From a checkpoint of a small mixture-of-experts model trained on Wikipedia.
Size: 13 layers, width 256, 52.2M parameters.
Experts: 128 experts in each of 13 layers, 32 SwiGLU neurons an expert, 8 picks a token.
Training: a variant of SOAP for the experts, 361M tokens.
Below are experts of layer 5 (counted from 0) of a mixture-of-experts language model. Rows are named gate (a neuron's input weights, with its number), up (a neuron's input weights, with its number), down (a neuron's output weights, with its number) and show model dimensions 0-255. Each number is 128 + 32 x the weight over its row's rms, rounded and kept within 0 to 255. Numbers have three digits each.
Before each expert's rows: "comes after" lists some tokens at least twice as common just before its tokens as in all text. This comes from a sample of Wikipedia text that the model never trained on. Tokens count by the router's weight.

# expert 85
comes after: " |", "-", "|", ";", " No", " MPC"
gate4:112167098124157101149164116208101092128094101110108129145195163112157167111118122141171102162132119147164130119169091184056144136126119078100194172078148129148098126092118095161131140121126136115098105165135133071180168098123105146163142120124141135160114140200174145126181114108040103106106171140089150133130117124161148158122185103129134156185199142139157094099139063095147116153117094143145145128146152169120155066090155151209155099154178126129116165091083177083142121122154131138218075138097114121118162150147084131116159112216185124131138149058160160124119158117083125120147130175136081104083110092114150123149135173111144088110119122150115100156075106118107116209123125143097094109120149153162177104070157155177165106059089138139120144139134087169154152070081157
up4:155115129181149146045115100126150169133129137143136117103083070073139133156099111176110065095113162150134090126130064093141066154132119131137076129122108130079161152091118098119114077099145154124162126134150124183102156148206182103107101118163097111116151070134129141079147131134106058163095104136145144147085130124148105136153193104159255091122116141115130179125109132166129105114164119087096165178125167090047085179139132123181114083127147135076207113098137116161121111128176146137135185121151177114111099129118146100153098151154113071175111126204160102097105139114125176158137117166122122126102102090140148169117091128120115141143098111067169089111074074155114121132133165156161131144178153132116082188136144127163175151138165102144115113181189157111191142168135166
down4:089139024079127137161164091139084137156156140213163157125113165140092147118194091134078148148077128145149155142096139068099116081168114104139107103075112158161131173093109119158164129133149148143134142127092219120098151077123160125115095152109114159116103086139151114103186168176130086104195124090095147080138102055090129119096109089108116133146175095129118092119144182130198142133100141117142147109180107136098162130191085077114123114141180136098080101131144098110102148186172134121119156131104109113086124188162127146143161097099157124165155167116122123135169121117122095156074160202161165190106165119120134146070108097120151161115146116189162077177177118106125065119128177089121177089147123128140110091078120151109120146168134182144182108134133105084148125192105145
gate5:101207150120107120120130121147180102104091110129150109117073098109117184091154182063102116094134114114189140159112119068078095096127116163145115147136117095122120199146152118102124136131145135190155084157098217181122163125133130165132122102128125087100077091145148146099112141110190146097136145087107150092121092096121094150119158148115125162106138130079109131160127095099102131155192059118161153092168185199111145109105142139117125159110112120185138125168210172099082108098186149086115169110109141166101126086155094160070098079131096158139114144119106103157131158155171153139086159110071073127132090158142168159174061184117108073155132136188156097150135119164097160171085123141117198133115095167093104108173164119096135193140121121125089174151050129117087117146095143
up5:136173091175127175134119179123106150185163056042130167135119113182165103136211146089147109055177100107177160109124088091086143116114117071114101093104125152110155128154139116135106062158166111101119142142091107159113087115153114154048140172090115163122069041099139154098078185129108119120108090087088122163070128105175146163137156153100108165137163148134124144191104120089108104105108105094133122083144111120176112118124154117134112072122100129157109126099090082117109106165097134134105135161128100146132090132146075127134106123216159177096143169119099156133142213131151173109140148020104186137153137097131135121177056122153140155164101132144076178133116156085078169141111122151126136087108070112114114115154119132117185146085090088112127147149111132105114146122134144
down5:122147167084162127086180121063116120105147126104161123119112140142154131106127186109107151100105072117143108137170101043170104109120161132164156133135106147141138046157128109137157113078073138127177108166167131142084152128113161139096137105138154123187106113117145135127050075164131173129093087127149089078087123140135102133170097199140173111147115125144121218131126127134127150133098128124170083142128054109081139109138104099135122088112116044137181149068191121143135082102178118147154171120122147192082160164184122116080138066140117148091105144113158169087187156152204113194137072132088115163066113149148126144069082102115119130110129139157129124147107125168137103144119160123173169135123089112114082146131113101113125049112099129058121103120106157119106054063138098

# expert 35
comes after: "\n", " |\n", ")\n", ".\n", ";\n", " one"
gate0:112118132087120104090146181136130108100131082049078137129090139100169102106155103138177093148089113167152074091146104110106080157083174149110111081147068121134155103181134156136095147129125174065107146108125110072060165138112173155045132153138155125082157145109106134061107142128103081090130115118095149091044052083150126183172128146146070144173110089076089126117140121093093129147127125129153112082051121093110127132138136123128084145132229126121100118122141146176187156135088129101137151208107115144102142115155129162079159111119164124105155136153099114129153112111112116116113112132125046088186076130138114197143121179129122114161133125194110141077140129111077117167067123156141154160163133145154111113122109089146078102163141104070113098077173163113159122092145111
up0:166127130143118108152110179036084067177151160186127152142131157083162136141159159101121098138155090170220120125142148129111123195133164110148164097130176170099159121177096122169172149133098126096120133143171191134189112109071119108148105088127144136144117108171151161150129127169175115184107117122143161098088129144141091072192139127066122171044089081098088119161155154145085083137192074123133121123105068132133143150100168163146176116136125098051102121123115090078081134086169127138167165094150162147126111126100123132107167177159131183113097163094146173123114160176056093161148101078140112167116133106131134120105164080157148117138129131107100117185109166098090176118112133113094134096078145163070071076138120150099156103063107140126159131111120120159173148134130155
down0:094159089092195119056102131175079052201090145146130154136140107185145188143150135107096104093136133175126116111115094215107128251155160124122152104116115145152190156137137179101125141162115181139101114162117150168139149097093165175146141109122130134112181111150110112120101108127152153117155165144125133120140163151122110101103169162126105172132119111063194159145129159111171088190164177172080114149120122225120095086199142098115100148138096142159123157153163130177131139079167109135154084139092110122153065140142142088102104156100111184104139156151119115153067112142089107152096140142097142093151092138118084133103105141081180157125147094044112148188124126156125144110138133150116152102163108134145118066110108088127160125140121155153124090105101065127139164052144109
gate1:047091061132071106116112117136114070141153161154180096061126086103150160112099131147138148102114079149170120103119056061145093111088096123136150129127144122105154144139173131110039117075173137084062079119143144146104155109101145093141130118133098143122142180187102154073099160118126104069097162135166128086153155040136140082138138179145091148138115098138045113067131130117143084144126139159132110107110168125122146123065105152153175120111146182158126126185108182144149095099128155116151082155144138172101095135085158119161151165180135151092078118098108107075125138110138159115094180112095187065133186091123148127131116104169157108151128121117195124105122108140113137171147130088116109071156111119150143150123151057157093105151173133049147125108144176142099189103086144
up1:081090081127094103128047131143094141158124114092142063202192182127136122171123138101129108139130129132090123060147147146153155132103146095093146137180159150150153154123111078112178145083128118139163141118147160153133131126178075136123102130117137140114115221104120119186132142132153078115100139067178114148136115120211088081100128167160110140124174054075088115122178177092152117113100139118128112120074147093137094147140132129064087146153088104148077111130123131165121137123087115089159107159095096086106112174122167141139135129147128137081143149053115174108097130039078102120138123202170134113130119165113103121126106113110169156234050101108130113134135144123176100137156104128087133149183085156134056138145096157138160108124137121099149087069094073175087125131157151
down1:119152136117106182145197100168154173110149163144167085170121084165153079158124136181139094152095099130096135132124103159031144143116129098186097104083077110108140098085135135132143110127138184171130097129087058102123160139193138148146096134107117115116065136134127099093062100084123122118100072131095128148093122188141164135139076183128140117115051103114167147141138061143105128120095143159117082117140171063131124143120168120192164143113095163136189139119169123103166127113187100159108180073120158110173165137156153181085148111150130111107101134124169133129197122165162171159127132136125138134124159136091159164173122128142169119072138192128128154254155137152152096169096171142161138070150115134116093184105147168085096146129094089131068175128135127138109132102150118

# expert 97
comes after: " the", " a", " is", "'s", " The", " his"
gate0:142115136049131161166166185147124121096109178097142107146093153125041124133138159082151116167105186126168145074148132152125076142160219129162133133126154166195129100119171137110105210087080105108147094116112132179118161146163142116123146114162149149134068098138115150168133169146220091118179107167127137117126122150194197075129154124116117082094139137152113127089107148115123115096152116110142114095167199119151157150110145080137142145139153122107094109105128139091113151108155142109128148130117180127132086182108107099097141053102100141101142171115093192072150137128147100109149128093105149144082069107088090145155119132137103181110076202080109139110081119127174173162135118156137155139120143169200089074094137141126054085142128152053108150118205122155154149110119114
up0:071166171187135164134157095170089152089154072203121139137116134064150164114156148115100088142161050148113118075113126111175131156136156146109123106105145140143169129117133117115121180136142091073170095076130072135169115149107152140160113142102142139159149120103125156163147138103123226178129094127159155153108106137122132183073115101152120136105109099045097096103148130098047151124086076156073136143086106113152089095150145136201132110105141147182107138127126123134180166188150170103168071159146072181078100123108152162124074131137135110043138150133189126130128092151138118111184154120119082053153173119170121143097165097114132097149162117147141102142141090145078112084177137075139108123129112168119203127151116075171161129121119113155155075119146101180096096153147131
down0:102133127169087107151119130091148069113121135125163102147181132128144177091183114152174150120093046098102117117133174149144130113133162111125195154128158156099121097166147109113155057140134117089109078108150107126147084122130133138072140142193164115081178197109177075150071199145130164159094132133151109147164151126157084095190166114155156116168162117097143167138140133150098110106135175115129144132037186107088119132140133128151105156064158041127184179092075071153145108150131110201098077165121140201130142137175103178121127094132150141135152087078085220147162106150155157160133145143113066146154124127121166154139107115191162089125183147149136125125141102096105122138119122089139172113115118148157121145155160104062114172100093137174196138141094127133144104125138121
gate1:182059151177155086122138110073109072122152113153147078137128132120194143097138101186130179098146128092154138116101109092131159111120097140091159117159146084104097161124176151110125065146180086122177088109168141165116176083088120143099106179105148153165083208182099134135091143151165100158150167063137164116129059110098110149133051104114084111122179149125110131139136132152121157127186114083148177129134109099136139148149126122149175084071076116122112072153116138082105060179136093163169142097126100117095115149135147103113201095134159093156141104087174109111125112141115191128165173098138152138062145126138110151178152146151135121105123110141118047127187115123172121174162097199111106163113150138207140170117121186092106115097105139154143140128146159045119136169120119
up1:157172155152128075153125157084109103103160099147152133115110125063081136101112173045140121136119106119184163071102155105113155141127098188145130158181123099142130104101111119173130098147205148145146145120114118130120119122115084130081114108152112154120107143168167103121122110112168115140179099121043149122104128067119141117110050115194121134111119174137164105123116133119132151124163153120142160129221222123109157193131090118149159124143124165137170179158086099094139179147115111104123136186189110138120158099099196066129150158088094117087061146119140168172090090094069099150118143102122149179136148167131089126094160128073107074142152146118094091153164109112151164106119118059140116139082163171188104065117148122137093136132129147091149131163146187123181111197081174
down1:134096139121133072138126174149116146116140087085122160163134143182128089108174171108104114153093196132107130102121157111173144078067122116078101160134139208153130097123170136134147149116151129130082151222137155109145131139157149106117110114078144130141125174085088084135115181088128108132115164220103098160078126159132135114131102080130150115165199134149149064070140154095106129087153118117136124096102166171201104143170134126101091162155136144156084153116157131126173128108181122154159134084149151138133113123128127129085130141178071115141101124190154158118149116100113140038142168159163146142135060124117115104099145117133078076157082093054172137122043136107163152087148117095090154136169202119107127081131106107068077112077124130117065108149141201106097116071119102

# expert 62
comes after: " |", "-", " \"", ":", " (", ";"
gate0:125102110147142136098118159090194128164152106124160102199117148152164109134073083148115114065085197140150124113121147140131154162134112094128117107127029172107197136136103148115148131168165091130126156165100113128176129087153097095147137106126133104131099074192140078089099103195129117158112085175077134123092162153152105109143119154129142173131140101120137110157119115084169120145069183126113155090130125119146174108068154077189142107107114130157157178104139101137141099158134078107119146091112102061162092126109090075139163160143171140123086133142159181117144124147092117180124121179165155045082115063154123080173110085100155156164101195151117157163155072128178106100171102057149089080161155106149128152064099164166103179123138082146092140114175129166099109148159134
up0:061163137101107160203159161153122133095152101165172150080087158113111157160125132130152101206181112115133103131136153136148188105147196172157152122071097093104143086099119122159148091115077097178104086085129094150117110107133149099127094132197083094128135153114151137137180096141124119135141163151136148098161156076141191135177099160122118084134159115091159109114094117139097116104133083123158071174128179177152139109208116121134168126186153124185154172137145131146095122121133129137087078121073128095130090103130139109192120110141120147132148067096100056068165109165158129074083106071125104096137104120176134144154132162168096130163138165132081124143149135128182166142163090168130097134069116204134119130095191091098101158171193098136110109113148116097204145123160072
down0:144155106114121088141148145111106126133128126109092116193152087163087114116088116131104088104083177115115167126103085123116127111180154076113084102143126180158099149142162123127193118133085122057085116082153191176192113186126148119089125092094166110171081096124149149117125083130138181071137127087113098120161168162075119140073132088115143153134126141167109128122171171101144081146074129092147174105193133114079135116131109181120120137099123148140104098137034059133108143094131084146103181114098109109117131114129114123108104055075098171129198110146125165167116145056182173147117142175147085147100121134060087155184117117102157153140118179092091118084142102084104117051100107159123180115125174085167088168145102084098121184103098114173107123095150141095104134079130134
gate1:096110177112197116150101121158095171075092109129095135170102158092132114098140164105093180109086159143138164093169032089133093116136142163086146152094152071143093117134109087091098119095132125130075149113135161129099081107153122091068117100160130140168121126118108196183155083170201121100138195123098110124145152155119161129146089142149103097138144195140177087106145138094149177170104070090169125154134156125107139120153124140102085114117153051127174080135135050173151131206126153105113116161038149146144153165104084121122137139162146126143118079094122095113160161083086074115153150126138110121148175144068123154092098117114153154091130127100115122129147194170081110119159163136154216134096118133149134160104109161152161102175151103209176145097091091150127149115111120
up1:094113180116156139122103163113125199122145095163132112113101145055118120093105121134165169119162080102140124140160162129094113110160113103168151157113122143147102186106136120059120113074140122143116134171159066130138092161132152145101077129187131114098131129131097156195164131129214076155155097158170183129122121111150183118123085190134059127123144155181093100119176058173171096089139149117172129083156075111100174173117164198102157066113132097169135105104124102130071096136092134123165114109081140137120105122115092082076102116176140147122166133147163111112145153103081060128146180121158153124125115118065116183117158094171109192119113142106119128143099144194076153175130122148112140159094124087126157085168122143108158123176137119183205138127162087051116110168087107
down1:175121136090111141151125135133093102098163106148075130147094116107133176106152148140116143185143225127125165120158155126149101160126167158131130103127166112151099081170125175128143144045111185145114201111158125078146099202151141145110110142106127158148101114111098119193184108174095134123123157146135090138145096136119146153137124127170146170071126225149079114137162183108076109114140127115093143123178164102163104080136100152116067113138119125098122131149133102124160157241167139117094155183080111114180098152106136123149164079145145148153034083104169129146096099131061154118122089114131112106075081129105141132101135153063101117101082044095124097123143105165143138164179134122132153121084066124127137152107109088115125088055070104160165113102157093104158090133146145

# expert 68
comes after: " ", " (", "″W", " MPC", "    ", " Red"
gate0:122160121117120141121165115119131166079157148174160130118044079139102069093107110083152103118132128112102117148129103125147116060142108138094177129076157143081191166087078120124104124151118154126114168158079126123140138133095101190116114170097159127123130128095096044089158144159143128084144086115144112110148121112120070105127104142147145086139144134135106123045129130122110101147085110151124116107165153061140118164136189071169163097094151105058180156158144075151131128091199153146114130139120102116102117121122143124092096164120168136125132177144071161165158095100078180126195151151108100170105177173140129132167119115147089082140128108088215054138206144116132089165165125103199153176167132177138100153129134143115191139168130093189156131169207118138156123109124182
up0:188070170112074141073109115153116118094080116083146100129213153141123128180116135119172195120102128113142076122127134174114135115104183106132119111114118138096135127082205091159148112128173166093138107094156117161137124074114115133182158094134089119115116113084179138122108181105124132094128100176117068110105144128110218107137144104116145087174168150144153128166174086164171115150095133152121139174138180080137132099091105088088091125178105167154112170149086114106101150121109000152098120101125052207096105082142132162147113083134157092127123123078064149137153118147151132134078132101148128129158150175091136115159164164124130145149118132105139087053116117103138119114130110052100143134108138145144080121137124145119093171135041123112103142153127118122083105128120102
down0:112141120190123157179103143117085133131148109067095106153153110166081096067120119118013080091120119121095167132166177085092102142112152160161083193133099177131137094095114097163115137095154109135113126101163207140182139080154179186142129095154120145154118165150111114099169173135105082129135128134066079125152157169132127132160143118161135106138128124101199055063178139178130129135073128125136144091139128167108105148161161132143083116126111106086134140137083054114121117149128116144117185184121099143111148145149154050140167137071124091165121170165099094117135151143147100059110119148162101107079073118102091145136155093113120071117161169073121111115147133101140137151061165109142112153115092155082117107094122107130089086117145191163185061179141104137121156173142155
gate1:085136130120128108087140099126121139104168118151094165103124163087104158123147149103165082097188166158171103099148188204118170135181173092110121104078114187108118111096167131121100060122123106171038047131097062091125150143073118131149152153117135180163122132172136132203160122132075118116157094117125124186151070095153119123092124072090120123119157077132098066127135133107139151114113062141192206128143069149135105058147144111087166094105226158147081107141160094145103130149085131146146073131125173130088186155131107139132108136043144116084112112103119159156092087159123105180160159142111115179151124156085110146173114129161142143154132123138153163160145132130058085124162131119143133116121137099136119168155101147104170097122111140089101146105136102144106148073166157
up1:108076144192097119181113127186130130107158103090163129120166148107165166124139139051109107129201119150121076115121148157116175116155136136140180075067140117152082150143194141083086078144162122116133100102131139140143091175128108158186114141118128118140113128168171131078073102134078094132081061106187171106121104145156050142118061129064171147117180110117061109160198101131110173118089093129099152158108128123160139117067151142143103147096119100181091184093093130103184133101126145177121138147111144164078139095128147096151112093104074156114166176100148184116096122118066083140116189122106112135161167162129168160140145113103124070104158151132091156125124120147121096093162102154134125158093119128081145163175065122078077070179133136143148121114149098074153146084125167
down1:053106066132132123127179141058079117166138199174174134146090160129149127131200106158112118112125129113130188039105098122092120157157153153137053162110092069113149133135131143113165085131124098133130142088145140079173141090106126190121110118188132165162068146144113152096164120150156080067098147150158127173189174120133091092151151118174108109126097185129177143092089123107087139152122160177176148114152136104084094090150148159101119091175151144168162112119084155109149160086115133173149119197160085106090144173125170097080134137097154083118064125143107122094138140171119117086138119140179132136097169170145107125127120151094131121125159140140149158093113138080162128162149158134105042149136153130086112139121143194186104159122090160086054166149145091132095125095153076

# expert 42
comes after: "\n", " |\n", ")\n", ".\n", ";\n", " such"
gate0:097056093118157085086045136080136087153158141183147125174091106139082083080098096122113120154115108131136116099103109100079125111173139166187120145114193176089133094125208117085085177126095105130082130153140187115129123103154119150093148094103143121047194157093188142159114154156099172071109120116114098103110115098108140101119125188163158156123146109181081101048161123129149104154145132098119091148135131048130190124084135160147176078139171099076190133148117150130115141138161168114200131188084101116145137143132151144145061159125123126091137155133112130165136161106123095140116124125148153133160109105095165119109136113127143135090119159141107101121163121129059110110129058158139137120158058117104103126073108108143154103189128186141166145163098169173129136048162138
up0:119082158156171161075157073139151150087135132108089150158145156097153127148116164160179085172155149163165139099156139113100145184127091125110168176140101092151119123118126102166100104154107069172162068125188092160114174095120160149126125157089075137157093125160103118200150182108120110131118109140107082127092135152150138111176151102122102111120137149185077110081084133125174145148119125135136141090153153107160116125199120093115112230133080137162091147133129076162161118073058137153113166053158128126130096126092120118165160170083148143100105140126193211172128083167120146073135129119126100138091107175157129131136145150146084076185075161111140220158122092172156147133137113157067083088076130144088149175104140095150126172087111134047139148128117154123109127137102111
down0:144045130135105184154142148125128091096174180107154191211122119190192121112140118153145133110060174093132106105087092126102118138101163109170118109067100112124100102125117142106089028136131112186091073106180088184118136068094162108116170148111121164145161093120096146128101158124129078106139060122113138088083126180129093175121082170123122097168113114128133084160118126116158161121175145132120142120141114135122150122162132128112138181113123166116131121135086156163138195118111068150144154127158137152186177127165115150215101119171104153150143175104123189158090116115163165140151102130149117145115089068115130144109175148145127150145115140164111104163122164109149171064109213084137135119141194129081107152145114071153126140079133118104157199101138149163122095179090071
gate1:085065122145214122127105075098106105146153122095150103138104144112140074091127136095196159171113107121111110118125182123091060121158121123144150142089117128169137138160129120071090124106090121122150130127135108137113118130151052088141129075119149111100160098176143142141114122152154142120070185171164187200128140128092135138062126172193139140152141114145196070201077121161144083138126188111113109150168132129154151078103128202126173129132115090124129202115153168153134124147121142099114109098152166123108125168168120068118072143092099107085145139141101118153137129122171166097063104111133150149122152158070126138135140127159136125086083129109111162172147145159100068073115176097114195098133131149092161080098090110123152137135045108128117151135104065195053166113091180
up1:176092117159123103137124127182140189171155123095099155121111159048107160148153107090118125108127128085127120124161129157086122134113085100065086107190152116115107150103055147150195139240120111168114152136108164158101129116126110128111110155106165167145119072105133117117131123123172163161139134114078148144093107118110084145143080081078100159077146102127127136105107090150149175130146150071164181069114107140133047157149154176132087180120111121130207107096143097102168106108101071149154123128122144178170149121093100113098127150103083118127145186080178129210122117122188123125138131128112133153123125223118143064102200114155125085208164085156144154114120095139159164122122082138134082115140099153093121190119149138150166114138098124123187098178123136129152160097083093
down1:144120091123153130118171112081104106152091127098137130060106168132155146108130104150075112124149088084117121127181070123089098148168121140153174036101100085110140182138140185127099121099134152081035105133127127108126129159129121180109176159158149107194114094169108142121117117167124121053119160124113167083129133136168154110060088149168126124149089126110109123182098143155089079178094145116152133077194130141163152150138143121079138135119096099137117080156099131114160158120102134125108084114118117137150072145176069161238127135136138186106096122144151144119091131115123117114132113111075090139111133071134145188135173147149144142134107102123223125178107101124179100079137222149108080057137118124120108107088192121125074125133085149139073161156144140101058143149130117

# expert 66
comes after: " ", " (", " on", " $", "On", " On"
gate0:147135160095171090105152151073142162126120077140081080119162129071092137102123137101153143128129108094114076169163063153209100157128119134177065143160172182153133156211149152073146127146181173129112103105134060160171177113119095102126118120110134143127135125101124107112130126105183165091132149109090151139138125138137063148159146115193100159177126096145099096108102187104077159156210185166143109185134089119134101073127081128059135108170123142146115101137128124135166112119118103117136115129106128131160162171160156152103078144118090128074144147084143131137126073162108114189147144147173136133134086140088128107097103100108133048052120099117172130168152168186132155081060087116106116150164108136112159185119117176159126099119132103143167139170033114115132092171116123
up0:156093098109175120119106122131091081118210165144121129158124135136121101096175122156143101116068155136136052153139122124162120059108141207136064120168141148140157077109138150109157145115119150125087123173148125048139106134108108156129156132186163099145188102138160116079117143135149099105122157149118076101130195113163088106164135160134078130154089129106137172158176162077177151116134172114108171140138110093161135071172165142159101112150155094084160124124200116157180162082122097169115167120079072120167102137181131135139201092150077116142101165194144139169164153115061143161128058139137113094147154128084157150127144107094136103130138085189137075098159129067120112101089100100193116143157089109153133110155124128170110114132191072173160077100154161109116123163161089
down0:172091139161136125126106084165170097115178094133150190167122166183102102117091187119155151125204126135122093138156104032164103142103117076093111097151129121189122124187093140092064135146164160168134051097109191120133093123123146144138118172202076197115147137117126133117143174069127147173122153137113112141128079134140150155127089139109128117154134090083119123100132173177178131128102163182152108140183115133130085154125122187115125140145215149155094115110189129095074107137139086153126085156125084098146121141127135134147097089137117125163133065098119133143158134166095165120152078170102103100112151145093079144099140111081132090148085092112119129130135059182104084094157145041099144144136147073098109173183099131081136152109176132166124129129146104179130087107109199
gate1:103134116110148098103152123163112121191126085157127101082079123094133067107104068059168163094089138172114193115174115154127126143113161083143086124092102170068104153139120140197134063184126154158154123086120202100118147110131096127108066135129182148104078163167174148106068156162101169106117107111134169167116070160156153144145123104144114177087113169092159117140107169083161050138121141126123202129172115102102138161072124153108139141146156138160149094160163151180113083142218127131115186167106119160087148138121110113135106119139155167107112077058110136095181091107131156155117094096140099124133041117145183168179149141109105101083124151176151117130170105158133109114114094194153129099148151134192111197129147117092135145093166155109127169114112121118094129135105142
up1:111134129109054123148109118054165146115115157120143162149082092162104145164126106149079181146151149116164114157133194096151114098117166137151164157163141129065153113139124159132076122099120128078080119115080126122114156116119131151163125078097120094087163086099053166134153076087109087167140143083117080123165141100031112088078174101159166146165148132108152159188100129121053098115134127183139078189151086175128127065160154124114103255128129108096159100104115136080058165089077140164127133159133146122126119129195128141099120102109122119157116168139125163145140160142181154148128149153125128123126170097136065116133103110065140136116150077109071139116087093112143105137150134134149132143093145185091158115151138156123076074102096110129116097116118131172158136108051133
down1:182129147079163187101158084168122117185144182129121155146111121153112178137161131095089126122120117105143148169150120188169187147137146117099071126109080102184123124128046120089143108114134115118100178136122142089124133156097158098059155114181089184127142147104105125185144160044128140149123189117080064096122159120149199098150131074192115155112141094107149060098166151145135107139117146140160102115081133155129120173090114116137095132124090076173116158161153093129116084149054142220168149140130129109072093129137132084176091187142150101114142150146122126156081100124120101111091150139115104079118189135092119128131189134157118148139097105120096139119197173091142167143118162105177083121199073121092140143115162132149076196122190090097108087127132115145127120165133125